config = dict(
    hidden_size=256,
    n_experts=64,
    experts_per_token=3,
    hidden_act='swiglu',
    router_score='softmax',
    balance_loss=0.0108,
    balance_bias=False,
    lr_router=0.00163,
    vocab_size=3765,
    norm_eps=1e-05,
    learning_rate=0.0129,
    max_steps=3079,
    dataset='wikipedia_en',
)
Below are experts of layer 3 (counted from 0) of a mixture-of-experts language model. Rows are named router (the router's row for the expert), gate (a neuron's input weights, with its number), up (a neuron's input weights, with its number) and show model dimensions 0-255. Each number is 500 + 40 x the weight over its row's rms, rounded and kept within 0 to 999. Numbers have three digits each.
After each expert's rows: "comes after" lists some tokens at least twice as common just before its tokens as in all text. This comes from a sample of Wikipedia text that the model never trained on. Tokens count by the router's weight.

# expert 47
router:526469512467486514492439429519509484473464497525504494532501464555440540496487549517546494519484525433477481480523488502476476446453506534534562486526426462459539492527401457535481540519491517557500432507544468504476498492495503501567482456515475591474550561576506507503506452482529466445523528527497461459468597482534546487553523441500414450570445463577426454514482539485477528545477562529530570549572505577489530532540513439412510507476508461484488537540541519536573522452496556454493536540546499556508521524499381466537519466489452454443487475520525522480469520549541499528519493461460477474471495528451489558450546452444462441489501472457476544472526456497444482512482499437531474516496475534535475447582439445497462442544449533560534529404512551529535599528427495
gate0:570458597482432450441554461517485504490561510434505479479481503487515456494485458513491540465402499477413503519489529509513509447488508527518518470437505423459448467514583439515564441483504518507421463502421446506488438497446521489492476484488473519510538494492521524491510469537537477420528562475594514503534518543535501560492598508523521515513530503508494464573572484460429498474562487528462495446519564464497469538510496508477487456512566538514504483512486534515582459420435526557485542548485508519477537468582437572519491479406529504501532466449477496524501529509570539448470441507507445465537560564527463504526469546465471529461583535549457465534464567531557568515422486633499452498539459499487451482506444545474491500574497489495498536509533501503509478494474522
up0:501502470493540437451477500473454538482589584460485485491508420532482508494550484475543480487535514511500513479581509490546490533514489543551464509541491476453557473567488399443480561519521497499497573476503582506598395506506492535550471521499585484492504494454545565524477540509543487530533492523485432553511504461514550576546522577498466540463574544547498457558462478463456516577474531575476497497474487478520520470549542437522550546453522520493510532514505524486430457477440452598459523523467449553468527469489471522534517482523480458507569523408466516570444499481488531486525521529500484494490514498586549461467489532531475580517559525494470511478517503524513524432388547592447522488520486521551510469610570439508478499463525478470525453475466520461494507496514455
comes after: " |", "|", ":", ";", ",", " in"

# expert 1
router:479503487456498435437470519484508428499524534402450456476461564467557583535497495494525500510559556457507493509528522482482590466510437485501501457471451547429434488516480545561527553509508518489462479441566540524505573525434494490484521464568438538513416567598570529515542511507498541542516499430496500455472496486519515473490525505502463511450505526581545454500487418484509539537483486445552526505497495485520503429494538459448524558521517449502529507537472508515483426600462455534542461459431489540475474541541519487489558568498497528465479472389473513526483458524514540539438531499455500601544522544503573509509540460494531504531493438516460519518532493531575427518483484435491427566460537429528577524557491470444530525486555496544491479530518556520487538502496451
gate0:531502538562478529518507498507493522541585505444467528447539538545479437489473463433530518455451460452428535476542514520523533548521570501461542508522442515476520556509576470471435493422478497492444499525515519515525413527583542489586505481496538511506497514492527462473474526590509523476477537533606566591536526510461566540427582474479500491483510447515436551501517493499563436447563510504547510509387464535539478497467527479470562503551486459468448531534470473522479452472533510466404506544486494525478511468464475462528498483507490547488535552461514478467512524499481521473446427495477506450505499497385500442536500556533445503455527490457502432526441516549527427498513507492464445582472454518521566460517542534472452606565436461506503477464490472502519496520438493
up0:467501499473571442507454469456489511450475591551518493458501455517507539462545508535442484561467532511538442520495443519441497490515414513540484456476497433534479434532486471562565525564510510595565523477497425498482549569436488514446545506471475498485488509490471481533497494488512504471464488531428445519427573532553445492576428462465542464595470452518528470519500507464395553476510568488472478512566528538504530492521408530558498495452552508473546445519484472418517545502469507565563549481517517510528508508530511567469512502540495446515518500478510488495462428456482502543460488470510480511464457490637453534477539532488487534483460493498436550533527531471495557534456499544511601448463544444451479484531462492494572494485498573478517484559469532447470455457524547
comes after: " of", " in", " at", " for", " to", " on"

# expert 50
router:514556489578560521437505455520512527538481446477459544517455434504485540467545490437613469511469545445508452532573533474526516476454514532479493471436535509492491511426543455429498555508543444520479571547508477430574482495468464496438474444485469527504486433488540527442475394518484541550562540497510470458479478534472497546558467523523518467549539477535481567531496484499541492524454501503522479530551423513455515397489521498460440469535459544516449531487524536536492427508566493536437525473441471512400573566436507485473444577557571463443507487512547475448507564473561524473480495522495520455476476564467446503505548539576523470503501463541476454445509460517448538454479471488525500530484452505534486436530471429502466457493496513476545466523518473515484566475552564
gate0:528519543448537497445526454527466456539488546459442554479489535485551448486507467545561529474477469479483586499467577494482473475510457443466499493456471440447576523540514531457531512537469490494492455431431437573489468555502476440539511504443502502504536411458450488440480518505551505405471505471551480479491517508467490600517541576499560505484504465503478492520469461560527490455583512456497513490475420462499493415554483521475505536556473543457502517457481452480504529453500427569498512474528481447432564526534482534515499508511460502583516472511464479512550462518452492481438533514475507404518510545471465438519544501515448541465503528446469400556419494516494484566449574515553509482543522549482553495451545539457530560558568531513471500508516417440461468519453552
up0:541488540502461490453442455427494500445508510494564540499507488450586506502446492482577507450480486506492510514465505595525485505489467442495442422491535475538558502583537478565419487432576422454595434437553489470568443581491544530478473496478473559497465551491443497572489443519469543409577497450455557528505450529485526552522492490482450523519455512454470535530403504517439545531508441503441540508534491502495560474527489530525496465524494467498504491516478407530491466427540523561450485530598454461500519537410527524436466486513480456476528513555532470536444547535578486553495497479464521510501451546518483493455501541457535568427442475480539470485498449468469522529526504502444515495472469504524503477510546496433450489498455499526458505527557481475489473489456531
comes after: " ", " is", " as", ":", " was", " by"

# expert 10
router:429594483460478445533466450553453476507481502404517438515524578466507558530485537496460478450506519498501562575465500557476462481614490448565516508458492558512479491536506475559527534554494559504498502497464449495571491475481487480491470546481486536588539517544538528444523516440540495532453566480441491473464487582499466509543517501543480455511522524530453514527480513531539480555396451538552516525477532450557475446428531525481500512524521461498530495494555477432387436566512478465556476548431528503483507425506504458538494521542463497510464563550505550490443498503484439492408502470461493501445527456492498564525534527485471432472518594504525516512497503506566552548411536520465475570437506572495513492520461447508484538454524483515514555566494470494552479489453534
gate0:566497578535500563464423446477540494521512484448503528449509410507537541520458469484573519449468485489503499500483503449461528524554538462545426529526487511413477518510511519495429503384485530553478477495447533487429437509551491542455540531501545460444480499510475463436503516534512533472465548462547496584475517536458510514498545519498475472454531487530436497469573489562493477498549431517474474475439534454517523515519561513494501507503528530527531508521491468475490489538458522478506507505479544448461476491506524624524459534502453503529482511453412486440475463536548514494453486523442508449550527531462578524519636497497452513442498557479470488510427553481527492630425531490477504521500500534434422544525427476464504530518521452455448620498550461495464496493514505
up0:460461513483464443428420547492490529442541601552551467526427478558514486535459502475542476472454491506518488489496451454531516406493521497563459494543434476492549506528485452505428485499507520503510498528506519479503458543559555589491577534539476399548382545546465511480488440498485490509494526539505499531467524475502577507560496480501527565459568452496486557414499449514430534529438468545541516485457516530568530541490524481502464468511559426554529504573558497491437454509476503507483517512578487457444420515530526560532473549543503483473520469502468526454483513518485528576447454470459502507544498489590563464441513516495497530544449482509544565526494514471509451541457505423554513447482521500450497505482529461550412495472443525500403548530483461498467474505518524
comes after: ".\n\n", " of", " in", " to", " |\n\n", "."

# expert 0
router:445428506451476435398513512507539518479501429460501464474439467495510561431501529494453413560464590521533502563491497477529460546567559456526474523530509476486470489499505542486532457488517463478504467464504548494518475540473494482526550442551418465455435465477517506506545589541521515539509526540539512516522524526483424529513508460449538544549421577464468546495481475416467492536528444533484488564484450479526500512565412532517460485530507502489484495436522614565493491508490530547536484516484522533465453470466466459418510452471432561437481439545511482454420493554517483524500454514461554543551419433513460510551498485490529431534474555519469501536523512465522486445434492495474514531492491446506521463485551567467507447491486557449477511573464564498422453513525537
gate0:562444545443604448571478437497469502524615422517547573485484490518459511494535482545541504516451516533438451451536562463506478499509549596427573510514509494527509446525546498478502480469515507594501500512450461559490499502542499609482583511465589523591500512523575447452466516532497589464497549494550475541492515458435515521516450495518525543524455500517489517490503505562542521456524483475485569516517431476517524474444492528521491466498470458562474518448482447467469509495505476521477508504450454423491497504468438553574459497450506435463464550522446453535392470488521510553447443487473521500532561560499525526472502522516413575460493547465455499474485531493570540488538523561463507536495521463491495491510506549525516557545502532537513557512532476479479456538540514
up0:519465502550479478466519534521422518472551551515451440478531495399528476583532516499544517531493422518486489492542479482535511469521442540515496482550462476488509499530503498467487522514494571528510545508563509517519455560467456455498489489517445518540477425530548479539481469488469605488475513482550492618502517470516550471489431481473537500484511474485513512544537422452540563518477511571508548471507451448578482516524564504523479505542475464493449495519505521502493474536472538539528467544556459479504595458440473569541455527433527481450475502478497479412445493476478505554492535488482444495536528536551501490461528514564439528545520534492520490464574536396554466557494444459542419529527530511490456489458484536604487494503394501449413479495462499444496382441431497
comes after: ")", "0", "\"", "3", "4", "5"

# expert 41
router:401473490485484509468440477545503521440495546543514400463427461501555535471466541509466576487485605464449582438549505556539482535506511560438509525516511460495466431518540496473501416506484511507500540542486530536499507542500474529475481461480541452483550459523448470443554507495467534457484503437539573483470510492518429545544458503545550439505541548423418531522508528562483498480440497490500454504515503472489439432550499442497499478471437515561500492461498448454508529453419483444503465514476530480578393537545596465562470495503559529529485476559556554466510533537449502534511450489513442477509485482522527459503502495470492505541412483483481432491495494425530528464518422535466453442561532482555511549433500494509523552555493508528580484476529546519510488547541518
gate0:457506510504546535525518447506510500470506532449481518509393473504495459468491465486538609487467494495416543507582545533533486538537503514513522516511496469483508438514494461497460507501497523557450385458462529536429525508507504401538494499541503521515521495495497451466472509553529450481488528542463415490399584507426442476414578479514497440521489572495442502491583517515474441538621522540522456495493543472492486510456540501494526468542441494487440440529525488497528564505522452499446495423491473501435506479441476483505560517463475426487413490468501460505529501472493500471466492480506489471513469512488478497445506431501456481554508492519462448547418499469520520483466544601489508566471541476510500449456483502482500599533489537545574509476552369480465518545526475
up0:416447491459454511492506445486501515492570514472540513544446466573459484516543487456475506541491528569472509468533530557530467472449457551488564414522466523508537522477525475503476547467475513541543532522499539487520498453489562540510468441483450484506500498548486560527452416602533525517550557507470516500550489516505514490614454502476475550515536593527485516468463423435455498510527517581488406504491458558501443491469518465466513489535505482482510448504496488493513511523566464488480486512468458459436504498556533513462491533541574483478508495434518537430489509554499496500498436524504476513464542518482538406539511473447540499501491477482575570555502552384532543489590478500494480409507516499479515521536571453486484523555553529569464528451507478531408360501518525
comes after: " ", " (", "==", "ou", " W", " B"

# expert 13
router:476442543433549484450503509499408511517523555524529522519528555558549593469510450567444501487552512443519492487575547471442520432480486526495490467616440480508513460505512474457485477537532450540532499474562511516505558494478485432498450442535400516559515518508487399421580467406530517504496430536510510458488571520535464521459537523526505504556450557542462542494489521457482500441476455528553532508484531477529545475501545566418503519456496418438508520495578532502552476479417556536507554512504561501511463499507538475483508548560503461485543517529517478523575528556469489443508433505520517503467561549539526521491477537439460482480510468504501491489474554485539533509567515506527501494498489478551483486567481489465561491512447514493550532534565550511482606572445477
gate0:588476526484468507540508444526498510514530503457432528469504515465488485552544494505509418425394504500485537498448517511410508580551544477472476546513443485475561585476510518484536475452456526502421480493417518534532490500521564488543494521482529515455499428461493497487456480535528516543494567446466502526531612510601517533460544455543551486456489504501504460486504468513576542404565467502449541491487414443571488513595502468471512451492554505488510508508437512522466450411534494536487477494530520476519468509510536527533450430495422459438457503505454518487481535519533477482431511477440494457590524526485565465475482564507464492496516501499469427480465530590463569482484434597471482559488505489490534461536504454507437525522528517508539542522513419500521518531506517
up0:492486541494514520474493523523434522481600547515516496507532483517476561528576472449476477473447474453494438576495444506455499533517505538527464477516511564475505494460473450498457508491561506495498518484518534453512443484499522537488413510475459456469527431481474517497456459470556555548505537494490461549574546455544572525573475495514541512528523519494550526478462451500520563428468424566525583502532504428615452572477527489471584421475465452551495477535463468446440438437548502549503475566529523562545477538521497491466447481544451450379507576476498449489417504528509486542496474504474453518510580485509532492448555560502522562511542519547456565468514557495455515515490446537459533529477501444506550520573513494491431496499474522440500476541422517481474490480457480
comes after: " |", "|", ";", ",", ":", " in"

# expert 56
router:504528506527539470494524419508478471530489487478479508457422518470501516518476459491477553536547516478537449465530484473537466513473506507502532383476408497459488469451449534466542556496471468549556483470567451539452576508419466482495510506423509426558467553529476487575485533492435444461491536503554450453493577570413556545514559505471447456463505520535563493501488462483559489477488520528544519551406532513448526473518438549501525548425487514488540473546519524526454518547503478474521564483495479543406473473509472463536512533447429596564523537450436517527550442484461529473521502504473522564475515557504532549532509495496507483536390511520550469504484534486466499531496440417472509515439524522559503454565511426546552557537467482528522541532493462511520482438533541
gate0:561548557519514498570458398507544524480508501421454543508530516432471521478475423471571505465504544571482499503501526492400540546523571481447487518502467538505533496529521541539551507475497483534393576467450545502500516477560463519543423456449526495453457435512548431458459430495483521415497448467488398499491534497503488507511488553491524460503468492561452467579483510544503507450593494513479458497509485464464477512430473469496583544571478507568401472503468500480564507501524462498457533468438495486475566494532486473536475486525481493556493476468499542462520460465494472506480539499485534498501519553482491458539520551514457475435521436517434480530497593511510458538515482534507636470584490476423494493474505488453547506539548499498547451425494487514515458524522537
up0:442538490554484445483484542510468477503558540592549443388509464538543505499538538477515580455521484493507519489551484482561432477536441470493503466547528486482531509513471442495492483523534521465524489528528498496452444556523543440465516529587464560510473513485482508503490583490493437568407555540473527521488455541504472478519449502482488513487510455528534540426511496458465471524440448492448561478491501516534505555571565496518427482487546504459616534556484509451450470458538498586508462547514513482530461413502500473509504517463558454436498529501469474544485491483526570506542422497476492492472519446529495477514495549451524551493501564483519475446517429405557464472538580470526452501453511482534452487516550451520417593485447519473509566530467516487395454477526534
comes after: " ", "0", "2", "–", " (", " −"

# expert 35
router:450470520482457481485471479535469552524502536441440496514501495466479547537494454502499504483505489519493395503510470491518523434565502454479489429513475464511462514421539478491433482472520590504482479468592482478510538492478509466494542523499499482507483486582490497509447469492497547567470448456524470446494568503479532542504540441506518528496527549490569442485522450508515545469475504533518444605481516539494528446484499533452466510467462478493526497492424478572417505489388415496435544474475475515447435553499505497503576531440420516440451428501369531541435472552436567487479523504497528653545524553482561535531488478501502492508448506546488582487522521517521554520514491502478531518473544532592523469492500483535437515525514443550505440513472524493473563462485526
gate0:566531507497558579551514409496556482567531460460504474520524458435563494501494428499502556461515523558498481461531584530449488553539550472443506480414500515480540541466514519536490513467409517565445548510507448537445446498542475516566510496435568562489511438454473525456508489528569479428456483546495496479509482497565506556487508521497501458479520456577468528491561509526489459404496475524518502529490486468515510504534493535455536454438527611459477450499472453483501488538506481549436545493501525511510522495465475496523508486451507525511505545501409475516523561554477516554460545513451524426568515525519531498463446467568406490518484589447512459463451533506574469506490526590485588467503467509519446471520483498488546562510484486501543491571543463523444459438426485
up0:549544466541527549503413496516501564513522594550479508503510425448470491554493415456452537497517551574530524477507507515474498550532539493454521455431507530505498483457470515538430544449458547513466538533541479481492421521509554500523559524472529514557455493446509493502482482524547533418464504571512509476559485485552508521574464457522487543516574459487479486465488495491394516486445558519511582544487518494555510495522509481485437517498527524514519477536490482532532570516468474585435487498524488549494558478461540519558477450460517477443513521512469477470507568496432497561482492510460485464497498526534510417422487471504371543511469606462508511504467578505553459534574548568531507494524477498507465518500499465523456498580445449460562523584452503481468450440407495
comes after: "9", "1", " ", "2", "8", "3"

# expert 17
router:430452495506530485476506428499465484506519496512489470524435561497482527489499439564565449458510483505540501565447493479488565498429505514521541435447499499516505445433529588507550508519530531507482523440515513493555462490466514466497625573528506475517483480429511449522475421503548499520528467459491533471450466497531494475518467483509508505428519463463525515453574502512568499526547557484549572465555506533492515495548571530537537562464530516504478492497509494491571494618521495487518486535411533477435469511577426503559485517510450548540539462527506549571548573509510513410436541515484497554458587521498504504478528532456443521420474465484474528514524453483505452539497485540481536461495476529540509531410552530570597481493541527455564507532388534508480476487457512
gate0:518485593492493534545554480511516477500463463479417512489531512557444456505462599473567570468426506506431580531463520520493543552520446559497484515559481465487521514474478498473476491451426462560494433506421495553464463535485453464552476467499444417498571442500533542482408413495521493491495471519506467544467496538508472542466488503532478435487512447531520538561585557568515477425533575564510505455448459525466472512540544513455469522504530502474612501531455468489556491487516495485438496483489495522511528498492479485514486445483496498583518564465437517394448478492530497470426477527482550428549470552520512470542546524523514604482483525446510498503485543499488502576467496535560487508503515511480526521454487497537414551546439483485474507495482488531545432450448534
up0:512479508543550528463514509542467525491586584477556453472490490513485456495535467432494565517436457457544472497572512494549486496499555475604550452489552504415537485537516461464446522533393592467528570511575521493554440499563535441577510470519473513456516482534496498464505543521484553505482467484455516534486535546523475517644457454535489490509478522511455507472476420440486521591436571567546479541457547469580578496534491504523539519573492511475463476507450517439503453510441506518449592468483463510477464458565527512469504500504547510557492489525520492479477493519460444533433519505521516514456490474496566476512490537537496505453529491448516550473513507500515512471527456565511490432512406545550479509556473531543427535561457446492510464460464504485480499535511488
comes after: ",", ".", " that", " where", "s", "ing"

# expert 12
router:526517478497478485538474524442472491530423530474535424504537528496459569469532556485462456505451572477496524503613452484462518551474482479474512521479529474530540482481492469504503466436485478486554528544500484503509505451559476522463465469484484476469412483463472542492476504557445510596458566419508435575491439534536429448543536482563496524542476477588484538507428494518427534442545426483485499495401471506491469481499457535433421506476530481507500441550524537448504500546480456550479522476469431537487542439507525487518481557490559538518474461441492563483532444468448496492516523558454472451442510486456476506502533430480507466524499561533573432483425528511462469459480449483497545474493452458516592499535571545500501529524566528465417485556469479509398507503481452
gate0:489507559464498494522511497496622457502488486423481524458531436519560438447498489495510519575485435497463562518497551495487486479486514528481549525569496485562585475512516564529472492490442513524453475524488471525499525560548516521500497518497481497470504445484513487539565410503558559425470572575436515544458566493456539545481514492415482553495480481500521589537529491519531466520497528486508497511503470473445489563508498529531528558569527447515505504523403495494491489449473470554501504505556513479521531540513410627515450454462504430499497506559477498471481423469565467571424454553490494453581528531471547486558530504485518535545477502506470417598506540494577520572506476523562467547525519440473536457528533567469526546532513569521501490486490476451487483497436531
up0:514505504515556474521434536445435507508422519479547507458522437512438456445425391490471504552509480493483447497451482454471474480564491585511464421482565507490559433450486466568502445573561550546538583538415511523523447528555462524514417437470456464522538396493494505522489539572468552457485524559490461461579512506505477468457477518489568478515523499511409520505449475545472484496461523515490510453525518484539427461590484482518509478496509440501549574546499494458483499458542535471494562523479518448531505478495459536477487515514462497478507472525506487488484443505470440456485465539482477485470529527536488490474526577563481480548577515545446561508595503536552464464580506465522485459484509510496501468525486510401462539460457523509563479484453493489528477595517494
comes after: " |\n", "\n", ")\n", ")", "|---|---|---|---|\n", ".\n"

# expert 9
router:450496461510471465479454470447558491444517462483409528528431499487512437477547484575575498515488477523485455417503528455483509530489543528479565468458448498467534454562433502549518452515527555582546497571444444454524471484494525602479538462476484549477480472507536502494486538413509454494519469475538543552504523503535429514496542506473498515555475477526493466487560444484439505524479523494526492502547510389531453601506473611491475551537526480476468564510472516446447557482545494511518426586564528457479505448538456503434492501446449457484449504505518504470519514468522461485533468487548515513563507438450490530552515480470500449455490524494437533500525492461573471496458525521557423493525458453540545420474470498499583554519436504442446434463476519506471512494563537
gate0:567480532507595510504549507436522553512505448402508483530501494549533451421559462518592517504483503501505550492475557510451494576511606530473501476531483551525537494581555482446516497479486497491482434471472464474512453435494491433511497497442554503512551431550439462457538556533509478515491505485508502505473537532470571529486538520574550564483497458513458444527480514517524526436552508491457551490462527467470509481518488483454511481516520483501443508532444503497446504500503556556498452492546498556502514484524483498459452497491452566465500498496498453501503488532505503594453481479554484418533492526443453447579473567522431445463501604490496447483514551449464495498419494581531450477548538440494516505490432530522407559529539511471603430503473511479513512401442538
up0:482506501547592434510484569443335598447480537525598493456517494542533487554443489500449478539635503482475515532484495513538495489486464530494509484524432523553499500537475502439531540554495494573482522487521544437510415524518519472549409524511484513512482477543455495508449565564476530491490552481439526537506539476512555488490479490501574531491468463504464534494444475504435511559522467461438491494475495544498457495518514519486511572567476519493482499552478478490525582438539554570504492517471441507461535515473492430533474518487507480433497541489463531586522417470499482545574510511495468569420508493526500439522525498534525537490537492530473519509520554477491480474545513508474493465534542455609547552560519510475540460484476555492443523519512558431483471475555445
comes after: "0", ")", "5", "3", " —", "%"

# expert 60
router:438531536451405454503439446526443567549512537444565462544513542453532444534491551453544513461503492442585522489511506507565456461493461455419466489517465450508550562434478436590510543514470543619466505443482447449457507525564533551487494487453533487511548472497460508465477499504540490479510521428483510516510582434524453470439459506499438505456504476493546533452551470489454476489416501537447476467484482522518472490410429524512475491509492459558545523563409501515510475533535403531520504493552487481445470460528466533515520497495542526480498488453532490425517462526500502504510478427524520566485488508460505480492473482491473522477486506512456583529488543489522522503458469475414476489504511484453506553450428516566478505465516453467452528497581502518496504366551536
gate0:505565486519564527473491473625488457551533409464454532448558451486538535464447500419537551516474489521487567507479557494422440545536517565458490554504493420385550503471542521527495474555488508490542433523443548440472514511505541469503488470484520461451501516553489476466511582550494489399462551512486447527468538500441527524517513515502555535471471417583503491554541473513510501444571541521485546496484555479500508487502501526508493492511511545509458494617497501532488515488510503559484471519508533510409501481484475501497469486501460527494489444437556505487534547452464501469459488517460468502518497537387421524574515495580528542473517452473531476475458470523479491545428511507501531553490502500441497500502437583500486496528520552506540521458547410518462498520381496
up0:500489594530563567523471479511443510478504553550499442510523479520483549481558420518491498562499462534511451496507538481494553487452592480512551449474476504475486533594440513532483517534532463523539535449542483515506440452535565494483458481539521442559516505499450546520525536490472596511471525457459526575473487550561545492581483572485498567479469535533534485481545441478470471584399451488520536482469532489497487439452494568533530532555501427524522521521512483487463542486472488559502451485500493479551540509532481481486541505538591446490582464492534404427507503425496531552505528544505458542503491509457541409514502528512440458448546549480450609456589512518490462497546517478484527459506543504505530527475505489478549484464426492480478498519436505447433431497480547
comes after: "1", "0", "9", "2", "8", "6"

# expert 25
router:534483527532509454521565498462546528482490520495515519508441498466518497497540542527472504466522472526542458484520574439564563543499458538474447412495470445474506476439527587496515505455465490481448500517535503452470518435505502473445540614512524557397532564523516451506504505481521486569455513565518532488507481544435543557532534486537374496478532547450549489508518565475512558482495577497485454536511442515430459451467526526512494568474518442448588525453473500552540571574502412514438497476539462463516479499501549486419481460492434472535456515460483557529517470543556493477509544467485479468471547546582537549478518449531469464542493485540503501474515521541485559562500512450418487466496476495468563473562514501529531459517405474493537488475521446563459494498514573
gate0:521467540472540511538468438594526466495470493462499448439566489492475500502519532430577555542449501512511518443488540458437483529501440489466514551549465505518563545558537485457521515495511523486466468498444428494488469602522484456507467527482518563525451464467495515464487520501501557431459546531517514607442489468516542564462483455412497445453549480544478496516536514535492502421598531503493490468502411471499541448602490490478539479521531466499493535521448474477485443420528471574491542502505512490509562475454490551539419488484496470510549494445491535471518559533465509546522494538515539501554519540394515503536438586527452459439550509480501461513570518451520557576465501528518519525480586494512547518504460535548498491520493507477551463461513441421508496492408554
up0:534427538518509527446466499530392470482591554530488505432495517535479499517492435487465482495494532514519514451524511481515470505604531494499524470523570553473587519530488489548501552583472459504443513546434476512457461443563526521579511428497429535472446472554532525534528400481524545421511523523496429470496518493507595522560385486520552554512500546471520448451459472530448443587467472460503479508483545461439465446497509505523544554496487497535527464520489489454535473495487449534529473551481502535500444520478459527499533503501533459529516507546499489525402497477507432525551501479488478496466530387555505511436503504557524597493461503525409506491483491515559495498547444476464540460498483463533492483515497496427435550496518511470497480463447483425468427515502547
comes after: " ", ".", "0", "–", " (", "2"

# expert 11
router:504533436481481527412548470539499430468535523512469488493578529511499483435493485517489502511552493531457464496462480591480501431472528517522500563476522430530425487443547430535479475413467432486436546579504499496459449499508422471547535488503471509526517503481502537497574485532462516533456537503587447542501542471456566465501547554564534498511486559509550501447595454470516529406523432446473530515517499545500527501483482483546527483475518461458467513483432488453532541550465474451468430486433509503501498429487537436549474490487489441512438565504512440568536481476453515498569600463432563485494450471527445484526471468542536533542511547574471473473580462532431513534528495419525549487548540489544524552545522525530523563503512468469530521467505495473554463526500534
gate0:543506533439518516505500434526600551510495497457465508441484502472521502510508486473472426470502577529474526530525528422470502552510482542482555514486477477421561520497550571492517500474429541508499508444440479618434460484546438517435509460469433527478491485519494522410553527475542519420446532506502540456493534544572530496491496496550489528493500546547397527436524474550488483455575572538484523525531417421534481528584525535472489470579593485517503504501428488518522477445403519508491511514498521540521505459453447514533428485461451484547507517479476483486514554442549516578481535527510473474546509544462437479488476519534499528455472515528500446505461563531526455522403478546513497464505521464515538496574516548540532500527550499475582464464522563482552455495497538
up0:483558531463485477476484494470527550511476500519508413491479434479478521542515439469445459487469546538474518497518401478487502444548465513509483500460431538460523449479503528471456482504547533497435531433516512570439460468512504461455518516539438515540437529535505496497495494451486527482447541452475478478456440542501529479536410476534458466549469510542517598491504489448404447524511580545537574488501433510513492543530462583554489444499523454486545565595526526538458479425478513526482449503536509556475508442542514523488483461442502498475469499534465410547465582514450500511494431537460462520528439577466461476513527515547503504435455521553521543517540527491534521534504528572605571368520506468474481519534554529575508491471473507460529472530489533556495460503478546
comes after: "1", "9", " Che", " \"", "R", " ele"

# expert 3
router:520473545544482486538484486511475497450518438550525464534439460427479469480565528466597492485427511443430484464478470509484508556493572493521478483519423506434535518491489489415512517448500506586559501441574454564481546463447510511428536588517483445558567454458449500551456519466551506533501521526457457494497434499549452510500497522465504578492490520459583470497516507474498584516555547490554480445531536497532510528493520517463497514539532461508459549506506484558448530453471455470526518493412482471482603490402539511533574534461513487543463466505527486562463481501442447524501519509448527478457446481499480496509510564445534476447478505459536494509430518525490424488435516574486530512507515447490456468499573434436453533547495399511497457485441562465477487488457518
gate0:536507532521520501540457513594496510465540483395520527453497503492492486499520476520503542441484564454507483472549565516472431488528507472481470504529469548490481545603567511512489475484437518488487509523520510486437478516526548497568520439492518532527554476405573516472441459493511584460462507530511554558469585536496591586457488521492535431481512464532478558559526535538572531490529441491524410486515557469533538441559606539439543492536559527518485441560511513501467501414434475536435543465477485527471530500571517485518522495518460420541440472477452448550460528520477492490448479461499533480548455506494526476516519557484422533491499518537443447508455551502533495562486494581537550560543476472567499509517502503475518525489514499454492529489509421487475518551573435
up0:475474521392483456454451517409437585456548541538514443540541448533549517468494445535458493555523428493507526523584448493531498456516529442503479448515570434544515464509476507465503534564510484556466525537452445465565531542464475442503519524506474526481470482485473515499473521518498495507513514463482473554556434510537530552589448503433448533471449470474485498484488404452513441476463550535531553474452490517532459471470563523492440515519483436491489487511494487491533505466468555535529508587470481450491435493473508576496507511490536540448578500523533478547542512541470533546480495525415445523467490559461507456515492532448567510536528532498499534525616558494511506443443563458417465509503415501512470497507494523524479558527463504500488395482454515537466470524466602
comes after: "\n", ")\n", ".\n", " (", "==\n", " \""